Below are experts of layer 8 (counted from 0) of a mixture-of-experts language model. Rows are named router (the router's row for the expert), gate (a neuron's input weights, with its number), up (a neuron's input weights, with its number), down (a neuron's output weights, with its number) and show model dimensions 0-63. Each number is 128 + 24 x the weight over its row's rms, rounded and kept within 0 to 255. Numbers have three digits each.
After each expert's rows: a language model's description of what the expert responds to. This comes from a sample of Wikipedia text that the model never trained on.

# expert 7
router:136139133131126153155160112157160125142132090112096117094170116127163109127112160139103108146134126129133110151107145135142123132106143105106118151104115105138122139149117173160159159132153116
gate0:118158113121142141107117129131134112109093141159105149113124130083102146093155142127154089086087112163130152146131133150162151140143094090136139146127117157119118092138137137109148121143130083
up0:170123143143144153102097126124163093146149147098111125107140137129180107142112194117173138155151121157166162136153128158139159149148154096151139175163095115129118161103144154133101135135134129
down0:120139145163126121135131116131111125117151126149117096086194121143122147155147106100166128094140173110166097108138091104115160155132084142104144103118094096117152121118141130116116141131070112
gate1:152169113103158105117122152122146102111148105134155137125120174130161126105116131124119132098117120121133172147086136157154137106150111170112157095149140033139135097146123131138122143121184132
up1:076098166152128123138106111130117162148133106124165148125152122116176094119127130110088092144163116160094150143146151142114182146139122108097127132136141113161100130165126120126175113139110102
down1:106109136118178192137152145150047126131142111149121160143125124083122133157139106123122110158124081143091174146135120148132098104145092125158179133086161098139167139139115141123095135113067099
gate2:130145123108133136179177139136116117142139137111145106128111115107108085117104084163151104124119130119157133076176117110105115117146157164150155169132162096147131127105101122137149138152139153
up2:137141121138120138105110119174151183110138144104132141094100090162106120101098139098095107163128143118111086109114150111138087146138117100091107141107159154111172124135185131131147146177157120
down2:116142081153136129144121132163156149114118149149120124129166112161135101110120162147138165141135112103144091130146101123096150118115114140161160099088187131092085171086099123139123164152136142
gate3:111129084149158134117157134112103111155154091161070139105116064146104091144151132121142100157138152136138110127138108156085098145087146142128135127128129120146093110144142122134153143120142112
up3:136122096151118153129078156150109094134133125160099101122146082155104162096083124142133073141169128098124131147106104103106112150049114124135148082123150144123083107135124115127097143071097157
down3:145104143094111182119122102088153133165135089100136120155097133156138064130155144154155106107159155138143112166125127127108129139139118086088115108159094077133177142092133138131168133135110169
gate4:117159141135151124142082094136110128142104129125095133115129121100118122112174138101100162168132144138113128134131160099135136112119131140124094127112109140184175099140122138160154152115142112
up4:152104102176124133113108121155134123085134104136154117098144132134109137134141124174100121128134137152116049167153152073095145115124163130117130078105092152124119173147155167166121131114195112
down4:138107138098134125175130117119137109122144096137148133136159117089111103140106109091117117123160133143117116167110148150129181124123130150102102082125103073160172097140163124108137121149076136
gate5:140134120113085101129136141157160081107145147164110181077127171152129122152113147120105127130127149148151124136088151063157098102159110187152114128132160116139092179118106132129068120140102057
up5:141125141137137128125145086150122076148097131078109164140139117163168120117113169131113127127074141163135133165132137141116147092128086145120104137116146114173083061127132111140128135137094136
down5:120092131086120132108049119103151146177097132114117088161121170139120137110171112150128129123161086169121132144129142119148127128092143117113177123090136137107156132112131103166122136069112101
gate6:124140110136104145153150092100109184120154103110125165116113124111150112117145144167112114108114098132117134109112103120096109082158084149134152115095148131138096063171142102139152136095119179
up6:133148112124136116089096151131115110096129139111167162094087145114146131114147153126105122165097117117160166136137108061118141158095100108102119101126161137084118116156103125153193130110101136
down6:121099130073115120120098149189107111160097145156161120113166152156142168101179181138162134148131154127130158134094129089142150100124133148114165156115132117135180066152094080152164121159068158
gate7:172112111130107098132105129149161153159100119116163156102138135127071188104144140109168155131185130132113077140164098117169149121087125135129128157131158116121105167152107143107112130139113124
up7:113153087099144148160158105125154125131107132162126162118157158152087127131124095152133142143132118118145103097163146116158136107088101149161147084102144152118113133089071111165110154135112108
down7:189117149127129151100126119132133123154134123121133128122095078126122110110163141133158136111145130122083115179143154150123119142156199111123130140112156102141158161119139121165188147125104126
gate8:136163100141108126127095123120120142111167107152158115124137113138117155119118135085142122103141129108116105113094111123166117131181122127091138114151140128115126143116109096113099183114122144
up8:207106111131070077137137126148108120095154095154134113143122116159117130120123128166119145150152137157173106127163128162108118165118128166095139149132123132130127121095121155132096123139093106
down8:129114162144158119208104141101137115131151177132163145142133115137138126151134096167147123089145127119156128116103145117137132120092173105148120136127102105182111127167119109094085147201041120
gate9:102116141146170120150104141141097141124081114130145133080134154121119093123058129110104151152203109129126139147133128160145131104108134164141112133110111116093094153152142124135126110151170079
up9:161128150113148126126072150090150119147114106129102088151104129115165148151156162153141126101121141121106131124146121068125088124123123125159118110140159136132160096117114124067118095144108144
down9:090123117136156116107110106151137076117101137149162142113094146165120097138139129084161126112162093121122118123133137120146165168171120123140121145153101122143115097128126136157128067158153136
gate10:145132102115128194123076182088142110135074132163089130139126133087128166113106122119145161149154163133128085077109116140121141121106176098145158099161132130117103156119102151159150162165133099
up10:143089119160138119141141118156142143163130158109088127095090137135108118086106112097133168125102087102092122144103115117181143090153124131117145156135116155105120129110163183127120136143148169
down10:109143120120138136155129131148137148127139129111137150165108110112108114105139157115154124079164131137102168121136104145165112119166107109116153168153121149147141170105135163134136115136154194
It responds to: Coordinating and, or, & (often fused as s and, ing and), plus the first digit of years, coordinates and table numbers.

# expert 10
router:114136129183104157157120090152137132151098084106144149108117131174142064171148141099124142117124159133102106124150102142129132133114109096099123129138126121155118071137093166108145157096157147
gate0:100117133185117088117155125142112171122124107123096116144125117131149115106126132096090149136129143111121144121148124112167135111153107125121146130130108180103153108138138195119136129116127170
up0:130105083134120159105112130090149150120108142174147118141126138186129117088164163074100123120108141167116109151130143128128125140193143103093193121091122173122086067126086173080138117182112145
down0:127143117115105108122150118121174106150085146137122198135125100124076121103129123123080112075129084104109146159100125100152143130176101122094108113112138087129131138117136133133134139121120117
gate1:104094147054113110126131143169104134129121123117124112119149129120146124122106114130137137137135139119167127167122113142057166159141154172166104157094129157130091150131198138152094170133130129
up1:109132160143158150103130152146101115121121107126098102178152094104081185130157142160109131149136109115124114120131136120157112140119136148083130089133141091094135103127097143128164138137036131
down1:108166157130135076169092087119152153080191128133102085119164134147132136116110117138091071126122141113141128131094124139110166105161195129128108139125140102136148135134132151139114146094137112
gate2:148159176139095106128126138123145103157139124105117124126135143112142112147097139142104113122131168117155147117110164108124084116122153108154127113160119140086140150131146166139162126129117083
up2:137102163139120105121120138149110096144128117119132145095153115146125103161104146142108159127148077082126123120106137121126088120097114105127161103115142111128159072136152102117128110162138127
down2:113126075109099122112156136114121129160085125123131137165131062108118151116084121123116144132134108139158073139075176141131134112137153121169156126111128126132121144128143127153152127170094150
gate3:138167128130111095090117105179155089145138123111117142089120116125111192136126117092075137108111149121134164115173160111135100122148152158161112103151159106156168087123125089115156116128162107
up3:114127124059124142149141154139153101145112092114140138130151100125107150108162127124110118133069076115191130146148140106100134142161137177093125191102172134067144113132088145076133105164141114
down3:128105115126150118104119132117124113099083129129107154119121109114068126115156131155119139124140115123111127142167143149153131139109139166110089125133126112162106152112131130133126154132121143
gate4:137122087147156152159107092153110123138105097153145113155146158125142100151140129127120137098129093103137096129099146075126135141124123147138117145102085133097138118136150126097149134150131113
up4:136151141146088170113100124143122131117100150110128094139118122107137122160128141142115138124154126157088075121090097150138136099096164124126158120107125116165126120106122112094120126164121129
down4:132142126139101165146132132093111150112138098102170154142118157137152132142134145167140099110137113102083097149091104104118138103121148120135156148132118057085110113159118101118170091126158098
gate5:178135154136114111125115187092127115136111108139134171128146096108152149205108129137113146128130124165163136118112134134131116151120167085117101126131144102120123105140151132149093092103188141
up5:147085129115127107140115142134150120061132115159118132171143148136155091122121099127144149088095110117097133129124129129130144139163114117128125125109142129111136127140189103138146089151102139
down5:106135109163091154101140134150127106103140169143098163155139104142143132119117120133089140108124101133077127161108114117136129091171123098131126115110135116159179133115152156175140131115121104
gate6:138095153075138153111130116161163116135166146091092114075110132134165123086140150110149116122125129124118136117114156105158126108129117144160107122141152145135136122130135109122155125118124116
up6:147125113144091102140114145123104152134107104087142108151150130104073176140099115107089160149149118146170114115103112139120143157110129123137135089091085157104112095146160158118136123150145099
down6:134111115137130128165110187080101106108118129141106141165143112089111128126124139113126137113136135149168103126150104174072145151193130121142133131097119153158087111124135104117118111130150114
gate7:156164145124117107093153117148130098117119138059130127158124158103155144117160085170102160108110138127161134144158111148170089128140091112087123145072120114139121112101110170140167143167146129
up7:147135127104137132102102126109152131149157170137105162138118131134140157118123096145155135118078110106122148120124169131144136102124140118117105126130109123135150118165164125105109098094112145
down7:130165155124105131136162088106118099144120159106116119153098078105133151116119090110162107089062117142112154143162127131151109122097124140127125142155135135105138134100107148141113138167137164
gate8:172134123136123138143116112104096140104145122137141081089158093149072164110071134144137109135123124134115132107094098125174110145146144177140163160135132134139092158155143134128134142179152127
up8:144121152106164156082126086131168139108066145092171165153145127127135140116124098126109103129104154132130134142115122131131097138101090101126148116171138157115148171107135129129160107189114112
down8:119175108102159115146136126124149119156146103103120142174111155123123108153102132126149130140100117113135082103115098114153117149110128054100136134142104146123087142106173181114121142146175126
gate9:132184119094122075154140121130162145146158165126144144117124160121105122073094089136120101123086119128158130121131148164196137128116123101058123097125082124145144054113136086116113114114118123
up9:181172126091095121163154119143131118137122130137139133098135117150113147139098118133143106124120151123122153077122087081149167136100158064082153119078120124129154095149122151115112106139128143
down9:106118155121091104124132142095126126111104148149116132147144109140157158127063146127124114147122171106126121142115131108114159166137125131145113084139107124160128152122108154136156138133115148
gate10:111173149130137127128129098111150134156087137111144117088151138090123109153193154098142113128113147157064122125141118093162122115111113135122117185154150131157129139098131107161144148122134143
up10:074121121135153129111134105155130127117123141117115141134161126084127137136166116130174100115097114150082173122134110074129113117137109115138151176169124182114118130121145123179132111082087080
down10:113099171076094123125114141117117101129126134145097161145177104091123143140131148129114095151118110148133115140124142136168130129119110119139154162098097116111155112104115130110149094160149129
It responds to: Verbs is, was, has been, can, not after subjects, adverbs like widely, primarily, and word-initial pieces like dis, res, ex.

# expert 26
router:138142139124107141131137108122122142144118089123160132067131150131103104139102131180136127105105122133099088108122167100114132136135135103162064134133162168167126137199146113132118150166153153
gate3:124133092122109107129168143149104126134129114145096144114137113123107157098135145110147120101161115106116123129116098158137153167153124159160129146143157143099091168132136121171081136164052105
up3:119152158141114134127068165156167119102122063141170124111136124165128132174111130162132083100137145187169104147135147129132093142109135154118153162119112109096113161163138114127129131125113138
down3:160135132132149109132151107096115127104146151156147072147152118113166114092099143118117133079070130080174134187146084130098098108131101088111148110112162152115170148098148103154133155139185116
gate4:105092120126116139110129100145097136124147082117114154160149131130136065153128129136119107161150121109150136148133123116107113153099067143148124137115132151115135150131130149132121104158123108
up4:120152139097150085171115148119115145133153093183110124129119135112081127159158125106098119151132071136116163092153158127109141164146139099079197130105084137128088148138126088111106139128121098
down4:116162135103140108131079127135106139137137166140159176163128168129136134104165194139079104172114132165156106116103118132106103109146153134115115143145171123145159177091142138124119124160124088
gate5:157131104161145149118153124162150141122128169131069112130082123080119114148130119129139148107127122123114098140137157065145157148145115121116102129126080142133133167087148123133132123153122161
up5:154155106159125155131067106108146127137101148152125152095115120120143152151133107124094097158084128119066147181100133134122126130146137083107124173130118158144120108113148088103152108165102154
down5:119150135143142121135146133163145152108119117104153119088165167115130139122134139177158124137103142090137091083139113125125131150103128161127170143141143164157133130101140124114114128157139101
gate6:151101112106139188096152117143155114153112147139115102090101126110123163128137095140144157130124120137137098114127127083164130119143114143157132126150141114119125112137144084150071110137112130
up6:123129134146128118107149092147135116169090150102094140126106133132091140109132156080141118117131163169092138156153111111115142110103134122140084139155114094158119128100064115120149071121114143
down6:148136127089139084100130160188113135136141148148139129131135137108150161163133133126174123116107108077118132124128145141127138128137143112154152098150131109168107102122116125113109117139151118
gate7:126115130118135117123151143170119137135124101159102093112125097115135158128146137124149084117157137116090126137154114139079122147102084135136131089179140110118112092142148139117174151110101155
up7:105206132100102132154138119108119077136095135083148167113133130157125112165147107153131163170099105103137146129136119142194109160159143115107125149122148143156145147105107150142134090123115121
down7:159154134128120114139149158130159110104179107121088118103140137165156131144114110110144129105133126122096126146150121127128141134143118119130142123144153113139165125141122141121148113100164137
gate8:125131125128117195096175135134142171120074136167127113144127139107140096140105130139098143135128148136139155142128147112101144154094084136137132133132109136158093132090109125128077124139120165
up8:140168141158115182138178119145148183176105137129168140128167124139156113119159133126087166147119178113157129118134179110094111139117110121143143147116090095143075164150131146115111123082122173
down8:094123142097140130083160177121172169078111130130071115131120128096137127132132159135115148119165072186113112129139135107153084092160079171144122096101119069091141141125123144116140147138150139
gate9:157158141147169130166120061167148123098078121135107157102134122095134129140148073132141140154136129146116145135151154081149087154114157067152137143107120126135144136152085153137145127092084156
up9:111144147116128121148138170118112113088120178119152086163156095135158078117129135120144107067156125117129117145086115124130111082115155170128127104158124125122144106118106112101119094089078118
down9:138116136138126129119112147116104133152148085152110176079135124131124150147125132118147128094125117097123122122161134131143093135163116127138109133092094151165128156145161109112110128139126128
gate10:150108147138172075130150130110118152178099112120090145075133091134118132119143125132167132097092106117136172164137108157133137095075122067113117122126144102116121119113113138169173183155139101
up10:149156206169120111135116135129170148163110120136094113125147082172137170125165186149183155133135126121136126113127122134170132142131125148154151088098117129140114110114098125105148127138165104
down10:132124137140124087131097103125098115158108160136117140126125158110131140164132143128192146109169134124138120152098130148113119162144144143121140115121139106113091138129118175109119112173148104
gate11:139103099168110133179172107173116130146112105117110142098144125168130123149147131151068135119148140156131129128102170121134129126143143159094156120131152158107134117159110128110119117142114098
up11:116103116171153142116118116146144146132131083125142161107135118140098093132139130139089140151152139125108172138118162106153135135138128119110110108100144132139118139134124167149114105119108124
down11:141130111120131146101093083138130115108152139092159190116144085143134073150122121158149131115077138122105112123140117155143119127105104085080111153104132099179150105137165141127141150090138091
gate12:125155097140115107123136132121098115123113109152162148125135122113106135129114118128122083157147141123153159125116141149126103120110107135130083140119110162138097122122128117094146088161121127
up12:135084111107132098159112126163116134120099128133097120145153101113136130139107122165119179134173151146134149152110113198132146139102154130139119143150129103121128117122106082126177097129120137
down12:148108113168140176103154140083133123126138132129152094132078116133101099075093107092121150109160154112133127135124085154133154121150134110141118125129127140089153100117127113133106136107123088
gate13:096128083138135116083148134140166111145115122122136180119137129114077132132098151110128195132135120129132137122113067172161144145118100126152099143138152164163144165165136135152087127116162107
up13:164112132139134114126126124136129133111169124146101109133108145148130116071164140140099134136139121170130125150170149127180132143138148123149121095187127131102103129104113134129097131119102173
down13:171115131120145133136122110100131136112072091129154132103124125122145120113129146122140167138142146091158157117160152126159122124107153084125148129095117128169120099141130136112106144188084134
It responds to: Sentence-final periods, commas and table pipes, including decimal points in numbers such as 53.6 and periods ending abbreviations.

# expert 27
router:137127144158120114087146145138153113138134107073125124097117124131169124121112109142130095128108139111083112110164099145142092115106108152076077116101118134131112159146104115130187097173136119
gate3:171146127116140145168115096139131111094099138141151136108117145104172121137072143119139105156116115053122156158143115128117114132187126115141106123127110144115116100114121132118130102133099095
up3:119136154144129173151124157139109176145155135148184057132101120112149133162108083129123128139120150150144090136140135137122145098092162143129137127068088093124116113170151194112104170148127142
down3:138124143164108104130140107147114124113087081138137136126133125157145112152119122085132058150119180083146116106164127122139114114123142143114130143119080156134143148125150098099094099154126112
gate4:111137088147162151153147119115102099154123151119150112073127110134156104141101110163140133122134181154128144134143129122109139158094058123174118120127132122109136172143114118110135080084138193
up4:122121115111146114106144122110130099141126124102123147150104106136108073143136123085122134123131123121115118132109168128140135130183128130122130099128140132126124102151161181134156144166103138
down4:152107183156121146134155139082143155151135136156155116127134121123123165147104168144127124125142124161122126138087099124121170109127072134134093126104094152159091118174138083135161149153117154
gate5:101163125115135139129127098114115153111127141112129099126123141125114137130137117080122141121122085125129138121167112128131108130168129125157119130121110151148161126133143107143173118123108164
up5:087137166117117124105119087111109157143165165121101087084138149118147110148104161102133103143141119162107109090118169172092140141132107132183173112117119128102117129152152109154166126131126102
down5:078120129123128175086122118126130147157146163137148132105129111127172117109078125120120120135149132108075134123115120091133171120142105086123169067143117150138148131118126119148137169135156129
gate6:162121118134088132164102134147154111150130169085090144132087154136122086129140104163125119142131171135116118127150089130126131149090087107131134128149175111138126116111130119149169170147140142
up6:120139099119147119147123128151127132158154118074124128131091184121154094097153110159180106134127153133108102137159120113172126127157114116134111108137163133158167143112136127153163138131107133
down6:132143129107098135176135093097112077130133140138142115180075138140146087154108112123129128147191121076133132142172132132110137152126096112118083130142088156146146101138147146147127120134157103
gate7:142140126132132136122158193146130144127146080149131170143151150147152154100122133160162152131108148105133137111170079126124107136141097117139158156112120110104142109127095150149124110154118110
up7:131125118132125077148145142135161166162106144141128132174148110155179142139168131126093153128105146144118141150139114098119149151149139106133118121160131103145163099112138129138155125138109124
down7:131095092124083123111119114120110143089185114152180115130179101118129100153171190144162141145134150176121137127124126114093124143155181112144146136185132138105159109146075144121135102147122142
gate8:124101069135112137113161123153120172133126099146101155100139138112124151111116159154096114123118069160114150093137102177145158119123116118151170132092155110151118094129111131110160152139089137
up8:150124131117129120130113130168112148129107155135122125131106136136130115154140095113106145139091137119132142128133116148107099124091165123159093145137130121146147139145115162154128153126156107
down8:115119154143104117126146112116143117121164127125175144106113128117101172145140080132115147149158097118123110088099128137128199135097130114113150099128143104155095131101116163095182160140138100
gate9:121117107122123159113164134142109117094121088182059130170125104125149093145139128113109110158113087135126138126076111129141112138128123122117144112136158144098135101129107137085143102141139104
up9:147146130140124130114145123129150147121149134132116170111148107156090107139127084153138140123099121120091107122111102156096165160131123135186114153142152143143120106112129109106099154102089143
down9:134135142124105097134125127156111155120097108091125134125117112127157102158135122108123149127142137152107123128157104095131122043130110154163140088140148146129133101143129149160124113131166091
gate10:147120158128092110151151144154116124121114122071159124145092105132180138110112152122102112141095136151134117133127115147137067124122128177119127115173115090146131125128114098100161132104120111
up10:132130163131104158116164134145130170142119090155136098093120164135153141144146125110156129126086168103117106135121148155097112117144102161135170137066173152133148132113137126160114107144091125
down10:146164171149135168149135110173133156142102166127138131110149139188084128110124154099122102130107092146145134152131080125156113131098097122107120123130153141152126163139162115103143125178158141
gate11:148123107141097089140140150133157176145120117089134151155119176128134137083082119130152115126156101137100126103133096119099150144097142116081085083117148162122109106151150129093127116123129126
up11:096163092094122081156123128124138115110083109147169136061179107128116116150129100133107114157128127134125101108153124147116128128076158109097156172160091144147087117147115147125115147128118132
down11:123163172128157148135120082129131134163149113139121107161129113136156150134122100170140160137065133122124100139107161107124117149075140112116120138099088114178146102139130096144097115091157158
gate12:120091072092127120124163113144165111153127125136087112143160160120123145109128054138119131129131142104130081123129117134123098147135089141165158143142162135104132127120131080107118105107130110
up12:136163110114105137133086138106112167163174095151148131112149152140128142109118141080121113169115139164175144096135141114118156136153117117104125130124148094135098083098120128122111148168102165
down12:148141135160149145095143108117124114197111078165216127084165110110097115132111138119149164136147129117123136115108166143171130142129094133168156126136109140135126162133164128140102137106116112
gate13:188121077165164169104099130166111115168089138162109140103142075127156129092067088111149190123115151095089159157143099159104147092097145101128160176070132115099128127112108109139125160165155122
up13:116103111105153080111099096219164114125115084113097135125174103091077161112144076145156140113153103147094130161123159103115137129114141135135131162147158173156129094133119115112106116153152125
down13:106150111121131197059122162135129135156159155129096123071119109152083132130140134093140160144134135129189132144145123128130135135097114167129130132156098143137102183094123120102090126146077046
It responds to: Table pipes, heading equals signs and copulas in species lists and biography openings, such as idae, species, is, American.

# expert 12
router:094171164158102140133116135163130140144118115117121133086142110125131107132100154129149128157095102131120127151123171118119144123088114123098091125113115129118121167171114118145096145146130095
gate3:129151132156146106116121124102175198120145162149133177129122135146151110136124101163107123112113109131156121065178176134127159125120116087141119113130121133163112136115103163101135122152151094
up3:102112154125142130093134136110171133118121133120103137176111085116123113177126112148154124141122132111117151080165129158102139139084120153210128134120134153148159131132121135111135124120148091
down3:122103161103109176157099120147109140140160159089139127094112118166146137149121122172120139147138105114108102120139135157111160125128151146133131139113180113123121133132134119084085145160136120
gate4:147158089119144153090139103126130141127125186133125105166107131123159082137098125162114130129128102146149137094125160096132119194117109134128103107121112151112139143123093117125145143126105125
up4:145120158137144118114119150136156143112142128140148158140114153140130089146115124140114139169127094119093168140112110168121090121132141129167125077157138149139137161161143122152162101159099123
down4:102123145133174101128106187112132115142162124158129136141177157089129125112107111144120128145117093150125122098175130108107118088138178182125120125116099095093159088143150106078095137100106093
gate5:092099105123137156125152130100130091103115131137125120135122111145129112106151161122124157160123139100106128152112117142124104155099110075170151099123153156058154103104120125153122128103137150
up5:115104128100129100130115105157138169136146156148130085133109145149148133138158120138112113104150090128110138134116143116145155055142103156137146151082103136124107137103149112099116099181115168
down5:145096142142120154129110115091141146177092107122115098120139134112118104092093103093118116126119132139133125131175129170146130126101117151103093112147153173122118135125123151155104131179121124
gate6:146190134157149115133166093119097125106122125104153090120131090118141154149143129136112123145157156158144128124117067140145112109141104149175136141142093117120127136134099168133108133133121181
up6:134093135135147156094147117135133118108113146176142143147169129112128124092110132112138158106167140134130114105141042155123141136138099133139140162168140140130132091112142108138144123143147076
down6:104123115187101173126137142100116143114174113124137131142136172076118156115113113116120109117113177124173173102114122100124130146142134118140108150115140135081137120132136163167125156151140133
gate7:109084125129116093155137110158169132104098137158134137099109117155137127166186095145151097130133105155110113145149118135141126096142149136133089169123117146127172118130126084161131130095120100
up7:156142114129135125136123108107089140130121091101133115141090167070135111126127134109126135155096129119094133110138109122128170150062121132129150077131136097141121086134082162118117157152141125
down7:116076131149111122148155114151121129140128130160152172120151086140114100138093137139125152115127143144161156118109142114160120203117118100139125144148117140160119136161129141115130148126134104
gate8:155123122151108149136105123142119161113153115104115151155177139153144092152162126124155137104092186142141126139102137117134147116156164123089123093139172133159113156131143109134113148112090124
up8:129103118071180130115146105120064103131119146123173086113107120112150160142105150153105162128095127123150144079135123153118156134131121129146136117108099101102148136130119130117103132147147169
down8:131128062096128104133125160128212140136089093192123115131182141165148125134098140097134076128115094133102134066121109144101105161114133146113142118113163156110153161118164131158115109105155152
gate9:128138136114119132112115136112129116100156151145124120143162109081137156100107083145131155086119127103119119124150081092088141163163121120065129149125164125116129131120106104155165147158143104
up9:141167151159100113096129117075116129146136089119057117115120104129158120123123124097171117114127095119125124112097143122121165132085095151111146100160135130140079144128141118155104141108123135
down9:112127146115130114100139121179157102100138128134105112155121124135106129151141114072115112152169112142147145152112050140143103113085102114143102124115115049147180172105088123130182132100137151
gate10:141098111104157093093146194147095105194142081101113137119118134099112124132124154106135145120124140095152163131141118158123146154099143123130131146124134120142072131192128146132126101136074122
up10:111148095141169111128111114098096172191118120162118148133124120120164135103083163126132090100126160129154114122107106145115168152133125137128164122134118093162167145168123166120161132109079133
down10:108132123178106072081115123135075095105103096156105156114122103084105113113096105134123133128126108112118144150144110072097132146139102110142152143133153120115125133152155113148112093162178157
gate11:135165175156109107122125110147138109076104127144111125130153111147157135166120127082134146130137136138159153107160126132091157168140136145142156117103157146170133122109154126141108125137104169
up11:133174184130110116152113150127151114098064113116123143155069138150149128141136118121138100170133124108122138064125137149112098126180112143130106111132101150156126137072125134152150117159101155
down11:132130149126139076150093106154085142142144089151136188166103125118137099157156154123128105141122152121117128131108124155140117157127148161122133079106127109099163136155127151156097109128140109
gate12:162091127119087099166117147108133089107150088114108107154083119153136122129130156153167130152089130092154078123130112106145136096119166189111140133140132123145105113126163105122135107110133123
up12:147141158108112122109127152079102100161092116116081153104142138150092113125161131099112142144116153123132109111121097136113094097133114151137133138138145109113191137102123130112147116122148137
down12:143102115154120092133131109097182161131144159081130089125189145159152088114135124153117163136121140093111131117126099194155118108135108089129140144112090127129195155166154132098141110114144141
gate13:120167105183145135120126122089112145144186215114114152102136182072140145096096115137214139104144140133164104154102109122091137099171165098097113129168097144143117154119151107135114162107132131
up13:126168099131114134113136117132142073152156135135113115120135049163109130091106104131103107124089104123169134136131182127180139117110122133119106168123189152154129119175082124134167131130114153
down13:177118090102125131133105115140137098150170094158124126108123151135109128138122128128122133112149150147097141131158150110133180160105117114152140112145139118138128148130184124108115148126129107
It responds to: Line breaks, == section headers, opening parentheses and table dividers that start new sections, list items or sentences.

# expert 13
router:114147117149118174148157123155154108145137144135157141085137115096096110130123138139117139119139117132101119105168132111123116125082123102128131084119102077156094122135099136153147104136167100
gate0:123086158147125145140112129110102148098112103171123128072110135167086146156115125160147114178158146154133122123142138093126154138130116111178141131097103160166123118121160133127091121155098163
up0:151142087114090179156090122153155132107098099096135133122141113143112120143194129135126146114114152075110167095137145153129112140154135146094153094128110091132153127121097125154147180127119081
down0:154128147128147145151117115119145102104088102104114117146119096146141090166119091128123128180131086123095144096119142161108087143145146189074121162103123069140055112131159106119149128175131114
gate1:125074120152138087111137137141111133137164161134149125146093173118132134141110124140217153084099124153134154111154114094108109144119170116145112103108131109145149128156128158131151138131102080
up1:094137144104129127180146101090138095106136139129118167107143110163116117132133129137085098109141162085141133107104170151156132123109124106090111139126124172107126112092144113117142162124143148
down1:150147127166159125170136121126145117122100119119164119116153129149152137142113151103134121129144150122125109172115096098162131160113107117148135096180117138107102131127112176154112124111146136
gate2:129140152135146136175110162138118119105073133080109146116132149142102102113134136156106126125147162125155169132139167123144108148086163125101147129137114115127137100106118103154111129142131101
up2:168129131108102125137139110131072106125138161121179127185144130082152136135162109158100089128116144129126112101090117138074144116107131166126140161141099111122117164153137149106134108124089145
down2:136137143154162127129146100118115148124143148083141142107130113108096110131162138120093131128086088169112157181127105156179114089166136094148185122141150131104134098103111131136104176150131086
gate3:122127103136100134138155089093094159141116167162135100106118094092093151130120134153120140147120153152146146096127122127138132124121133091097180104133097131123111139118116099141135098105111109
up3:125180185169177138159088138085143127125165112119118146148126154164168164110159115121117114097151142094129151138130159168146118149145105115129103139116132136119154086121136136095139155112146113
down3:143094136145167161140136128102113142127099133120176120101125136116154133143151130089136143117156198170093153102155119120136121130115083153101090116131101143128162132166144112108092143154132164
gate4:097162154111103087159170122115170120129145114113174143136137133123161108122105114149103121116126104110103135090143117136104099162094096131113106145123155127123146109158121127141140108125116116
up4:141160138131148111072127156144107163146134123121178164142128102137131134107147122140134137178125178094118153169119152088106144132126202149123106145159127154155132141077143148121161135135147047
down4:096125139132162157085099097127111158106146092110102132129140116125126159146089107127142106145145159126129091161172145128151086134170098102126123130099132078124135119110112140108110143134121131
gate5:126101162110135117141108148132127141095104153140145167119129181117128095089105110159129121157169105142120146129114114115150126126107130160125158150130110121102128065093096129107067129121160132
up5:150135126123079098164121095155111120123113128105077133142143115082102160116119134110137154125157181109134119173089146152096147143146138140159129111130134107118146075179089120084159161117097124
down5:109125118166132134171142120114163149131119085126118174082108121144121158140156139108141110139089113122134120169143128112141154153125142127130116140146086166141114141084114160117092129170095132
gate6:129144170149098115097126094156132146104129126139151081112137137148103157145134104150116138121151137144105141123125105172104155171145134147133132123125114147115186105152104145133115082140098158
up6:169111145139082112124130143103119133110131128107103147148131102156072135113086121110120106133137121148191127103128160098119131167155127137173160092135121122143140151145127106132116150109100109
down6:144157162155160133137106104156108139101133128146128111106130110167149134148152111124127128143118122106134133145101100118128146146126165156141134152107079151142163091150090135124126106114156115
gate7:111166133129103130118131106156135135158141143154108119109121162094123094122134121139154148118119108123102137108130140089127125075115123092107121112149080114215111100097127114090153140163152127
up7:093102106089094131143117126168136122127132155153135147140119196119125085135135129174110154146150137187117119124177114031117154122096116119105099145100099140177122079118165131120165122120152136
down7:142116066113139122161131143096104138127129135154147103121106154095139109154120105150152131141117092128135150126109103096156123109112137138141145133153091112128179140145145078066119146115149104
gate8:123081118138103151106087161135134089100124130177105095140117146105169089100147182142138142134133124115099120120163119137159112155105116116161109123141148160114128112163152125091143144114134102
up8:117175093141148170124105123111126124129139150127145132151091124130073142111142124047116107090082155129102139158137119110125130152118073094134110130140143117084103152126125132152155083166194097
down8:186137140116127135130147151097110054113124107132123122182108135150114090153110137103154120104120156131144150127127106107132148146123113146116160126165121158106121148145150118100111075097140111
gate9:138164162173142132067117134147163145105111110117154143108126138132095123117145138168108146155126135086137129121129160132160108092143112105111186108099131132127131159132175109099106141142178105
up9:104125106101107093119148095127111125141121160104133101112140118116124112116114145137105109055085152096123095144129110134112173089147114147123104164122099093111095122150099123136172116127143162
down9:116136106145127161109119144110107113097113114157160142152136143159136126133141099132160176149122131108099124167169086103116152133126126141162162130121124131159154124128149126142131125119095150
gate10:110111115060130166111164143132122117156153097167133109143125129144113116130139126146165079139119126138143115120115140127121118142128085117120143160127138125147094093105142077135135102134134130
up10:181127136145117118120131138133154119072118105105117150131143155147135141126131154088126133118158130113127163101132125156147127172143128148131118088153137151098157139141130134119132178143112100
down10:126148146134135092166115086101127140172091103115126102140162150154141113102076132140130140147127136092138089105089079121137096119155123117170131159068094136150096155105129094116134141131117112
It responds to: Table cell pipes and numbers, plus inner pieces of compound names and words like st in Springsteen, Morgenstern, kickstarted.